Experts of a small language model.
Size: 14 layers, width 192, vocabulary 16384.
Below are experts of layer 6 (counted from 0) of a mixture-of-experts language model. Rows are named router (the router's row for the expert) and show model dimensions 64-127. Each number is 128 + 32 x the weight over its row's rms, rounded and kept within 0 to 255. Numbers have three digits each.
After each expert's rows: a language model's description of what the expert responds to. This comes from a sample of Wikipedia text that the model never trained on.

# expert 32
router:105069100115137096134171164099153167163117133157116186118145115145145116155136124093185133150120120115105112100137155057150111131129071159177146218172116116094157169135110141141149139156102169
It responds to: Middle and end letter pieces of uncommon words, mostly Latin species names, surnames and place names, as in "Asteromyrtus", "Panagiotopoulos", "Alipurduar".

# expert 8
router:088113090186125122180166103158121137144103104126092183076093126154102188160138129108097161105156060127151094111129118144160110162149102175103107182108093106100146141087152126093088111135088075
It responds to: Prepositions linking noun phrases in running text, mostly "of", also "in", "for", "from", "at", "with", as in "Secretary of Commerce".

# expert 17
router:136089135102128167135183194095137101059150087132118158193133138126118180126068135164170119184133139100199164104084099158158138137145177087097106165157097152130101165038062121089152129093097118
It responds to: Prepositions, the particle to and modal verbs linking a verb or noun to what follows, such as to, after, would, can, off.

# expert 9
router:100178068131116078150159110162132151162172163148145108087169151170141132089091158095140151097107137086203133090131207168126087150143059139149189083143114118080136098168135097136075108082094187
It responds to: Hyphens opening infobox or list lines after a line break, such as "- Country:" or "- Kingdom:", plus hyphen pieces inside compounds like farm-to-market.

# expert 2
router:157153095090140136107145136118127069175118102177085113112129112041122103143086086184164098134114138204126092178109144117140158103138101147210110079162142130152155104151114132173130089133156096
It responds to: Opening pieces of surnames and uncommon first names that need a continuation, such as Bog(aert), Kot(ecki), Vir(gil), Sak(ari); also he, she.

# expert 36
router:171068156162106093172102118061139089097130135107201119119144121115087066098121135159126177143166120121088147193138098112130143118149207089145119151109141067121080130121184147099194162128157165
It responds to: Verbs and nouns in biographies and sports articles, like born, died, held, founded, played, and the space after "born" before a date.

# expert 5
router:109111122108103129130088114087148182073110118057124120140185091125112122112108117102093154130082120110167128146138156152160103159140121108087156158130125156170140156137187090121104093185137086
It responds to: Forms of be and have after a subject or relative pronoun, such as was, is, had, may have, plus closing parentheses and heading ends.

# expert 33
router:116092161154092102054152138129163112116103103141140091127107155088164102099140098192094142133166149158092079166104100110154112139112119110131154076173093222106172210139128180194067116178140091
It responds to: Country, state and city names in lists, tables and prose, such as York, Australia, Canada, Pakistan, often after a comma or pipe.

# expert 15
router:129075105142106150174138124160125110169125090150161175175115175105157113111090092135130101094158129135122172149117108196096160102120130113084165144133119128061111134119139088110074081099084076
It responds to: Conjunctions and linkers joining clauses or list items, mostly and after a comma, also or, but, which, that, semicolons.

# expert 4
router:098106149098132121154109130159150172120061149103150147186067125147117159099204141123107095161127133103178186140093077155117128090188128137102151088134103177105099117122101094159167135085148103
It responds to: Pipes, colons, dashes, equals signs and field names in infoboxes, wiki tables and list lines, such as "Kingdom:", "Location:", "|---|---|".

# expert 6
router:164194138123131103113044153059137106188141162130098091150149100053138155149119063188143108153108165166109081164092136080119168085118119124135131101110183140160134128156144158063160159160084102
It responds to: Whole common English given names before a surname, such as John, David, George, Mike, often in credits, casts and sports rosters.

# expert 31
router:160158099082150142116178147154056096123116086109128124107164096177210185156152165156125112078106123158119148099122086111089109154112102123136116152114136128200172094161155191144123159185147181
It responds to: Short first pieces of lowercase words after an article or conjunction, needing a suffix to finish: re, un, st, bre-ach, ac-claim.

# expert 29
router:138147118196132172105129175116131158047115134141114165089104125145117136137149159190199141074140115108084136118118158138079128105160092174153111151080138110152145099176122131115100077148128102
It responds to: Adjectives and nationality words placed between a determiner and its noun, such as other, large, million, South African, entire.

# expert 10
router:136099112157204136148132123104121084111117146119104133088116175157123140203168094118168164098181102071131143121113097136140179092145179145101137083130139127110135140075129150134129113114141116
It responds to: Word-final derivational suffixes closing adjectives, participles and adverbs, such as -ized, -ated, -ically, -ent, -ful, often before by or in.

# expert 16
router:118118104124110149176124081131156169148133151153092131094142177119169133180087122087142085158133101154092093135125161096143171145169118144191112150105106112128131139136161115214088148123137105
It responds to: Closing nouns of proper names for organizations, places and teams, such as Hall, Cup, Council, House, Society, Town, as in "Swindon Town".

# expert 18
router:107163140056134188143065165140171162067103172159138128090142168107099116181101168127162076112125111118113116150198084137104170123083173067100113181136125155141156144088093174113134082121137125
It responds to: Sentence-ending periods, abbreviation and decimal dots, and phrase-opening prepositions such as in, on, from, according, often before dates.

# expert 39
router:083170150135089105112143112094118170149174065131145095128166084028073157109135108148106125155129097142101140107139132104125094117149153156143088117180110120185129138110122128158149140194132151
It responds to: Single capital letters starting a proper name, usually a surname or given name after a first name: D-yer, H-ibbert, L-ung.

# expert 28
router:091118181169117203105150069174103092145153098132159157144133149106130115160070089158077075122134077183119105128126164131177178166121176159161060119102146100173124060157165073156115148118165129
It responds to: Opening capitalized words of multiword names and titles, such as New, World, Los, North, Free, as in "New York" or "Lost Highway".

# expert 27
router:078131154116064168156151184160092092124126177077139083079143102119110163099097091166099159091139094127110152094133062105177132140142114138127162145199098135137121123098152085108130161162140079
It responds to: Line breaks ending list or table rows, and sentence-opening quantity words and pronouns: three, many, all, they, he.

# expert 7
router:151120130127120119085131148138169107116099161154095106108136136117106120100160146155115138082112110194158162138122105138134110143122129101115132122149208161199158147116142142108136195118117184
It responds to: Main verbs and copulas after a subject in narrative prose (was, became, took, forced, continues), plus last table header cells such as Notes, Ref, Source.

# expert 25
router:128160089137134107129128137145093121122206133143063090125129170170155142162127154083079137106130137127117160172090174116097083104156130111109110166102136148156125157145104166112111147074154090
It responds to: Plain nouns ending a noun phrase after an article or possessive, often in infobox labels, such as series, album, members, people, %.

# expert 13
router:101176145183146141076133137114066120115138160123124199098106104172098083097132122162148152147129095122108113104111124087138123112087139073084178095086145131112182113107117144165093143127081185
It responds to: Single digits and small numbers in sports tables, statistics and measurements, such as the 2 in match records, 10+1⁄2, 5.9%.

# expert 14
router:074063118158113078123146158142150101177119121094081100184177125139189119103111126118118149136151140112125123119091200139169106134075083168091115142122170166109160179208092170121172159110090151
It responds to: Head nouns closing a noun phrase, such as regime, climate, system, government, area, plus the pronouns it and them.

# expert 37
router:080143149140187149132132127165110192086142147080108160134086143155114108127113196140106140188159153166087126076140148151173106094130129113126087082181108125132127124124121151081145104084158076
It responds to: Final digits of years and dates in tables, and time-order words after the or his, such as first, last, next, later.

# expert 19
router:089080128102143199155112123138155131096105177128109113117117138145121106145138075098090147113165156088068112122114102110117172113149136168158104165162162153069125137162107128138127134151115110
It responds to: Final pieces of surnames and place names, especially Slavic, Spanish and Italian endings like -ić, -ović, -ini, -ales, -ley.

# expert 0
router:137163108126193162186124083104138107145136154144142100103136066107185155110127145090158113160071068105144083149164109122145099168156087135120092079106175090123115114083131061093141141129104135
It responds to: Bare space tokens in tables, lists and infobox lines, usually right before a number or year, as in "| 1948" or "Launched: 16 May 1901".

# expert 30
router:165156088106108089105131105089077140146131191158121227162150097119106155174112158098166083094133106140132134144220082153138095130115113158159174083123133115161129149111136113108220100084118144
It responds to: Initial consonants or clusters starting a word or syllable, such as c, sp, tr, h, and ph in tele-ph-one, qu in inadequate.

# expert 21
router:148167164062108154118158052143134100177162133118108078147120072129080089106182166103140129122059180062118092132120121118116150154086106191198141109143064102095084095158115113143161126157094145
It responds to: Word-piece syllables and accented letters inside non-English personal and place names, such as Žižek, Zhang, Rajanubhab, Ragnarök.

# expert 12
router:115138103135104091108179107145152170151142154156069128118130059167112102174163096132152164119195151132118144150147144066133110152131169097126074107160106088094103165188128133163120079115153160
It responds to: Line breaks after sentence ends, table rows and headings, before a new section or paragraph; also pieces of capital-letter acronyms like FBI, PDF, GHS.

# expert 23
router:112144142171137115155163115109140106111078096096100158186156095159140113088141121198092133096166066102181149119203103151138087177167128087130161081091124087139126141172117194107127139129123156
It responds to: Opening parentheses, quote marks, section == markers, dollar signs and spaces before numbers, common inside tables and scores: (13–0), "A.

# expert 11
router:160166147129148148107145148185104159149128104120172109123088170150140181091139163112053146132122146085153131077083115135103142147036161141156136137135097104101084107113081163121089113148153166
It responds to: Inner word fragments after an initial letter (b-a-it, b-ary-onic, w-ished), plus of and nouns like years, time, old.

# expert 38
router:151055102158089121118111126143129191130132125091148137117152107125111144105110179102136150132113095130101152087165121131085098053099196127082113129082103124084163064128111125101094159173138170
It responds to: Articles and possessive determiners opening noun phrases, such as the, a, an, his, its, their, usually after of or in.

# expert 35
router:143149122115132165083143118137170139146112119099151106130174217096090155168099117130104104130121156121077140160119122129135105113200096094070121136152151164083094176155136090110121141129123119
It responds to: Pipe characters separating table cells after a name or number, plus semicolons and slashes as separators.

# expert 1
router:074137175163102091071205085139106158146140129189097137127136066112124107094121186095087095119130155149123152117098134097097081122089167103121136145070100147137108120121131135185102098159184122
It responds to: Separators and marks inside tables of times, scores and measures, such as the colon in 3:30, decimal points, pipes, ° and ′.

# expert 3
router:171097127163162133138074131139112078098136114094159105164090201138103116083086106134109119116144161150153131128138161147104136112153128098186097154104182175173129135071158143091152161073124145
It responds to: Noun word pieces and common nouns after an article or preposition, often finishing a word: part, end, list, Con-cept, future, final.

# expert 20
router:075119108105099124147134169143106168104170088130141143210161166091138137123112077093095157107126146152161107128177194207094098085153117093102179149093117165131127115128147142156170128124107092
It responds to: Commas, periods, colons and dashes ending clauses or phrases in prose, often after an introductory phrase, as in "As a youth," or "However,".

# expert 22
router:148077168165104074180150136138082153152130135125169075156105135103203084123194168103112154124166159148070090191125062139113115115155107073089072091141131129161139107135056148166149113102131105
It responds to: Commas in dates, numbers, lists and clauses, plus month names such as March, June, October, mostly in tables and citations.

# expert 26
router:146152137080151124097082152146163064118081128128144091107099145146117114135182092111146153159093158131132104153099112130124143153101131129237141085118154044123138046124142083121071049160158142
It responds to: Short vowel-consonant pieces inside words after an initial letter, such as C-orn-wall, sm-art-phone, M-ont-reux, Inc-ident.

# expert 24
router:141134136101073091086140115162103145082113184119136143115079112129152108146113176127149142122161144078081115058099128076153081124066145121214136109067105133123139140116176155221085135124155125
It responds to: Leading digit chunks of years and other numbers, such as 201, 199, 185, in dates, election years, census tables and coordinates.

# expert 34
router:117131173154132123114075076095105113094148147162123120078134107133109114094161109140159128160177131107115147078139133119141163121118113093194157118099141141106154118131118096134153157130110155
It responds to: Field names and prefixes in infobox and taxonomy lists, such as Family, Subclass, Binomial name, ExPASy, plus ex-, pre-, post-.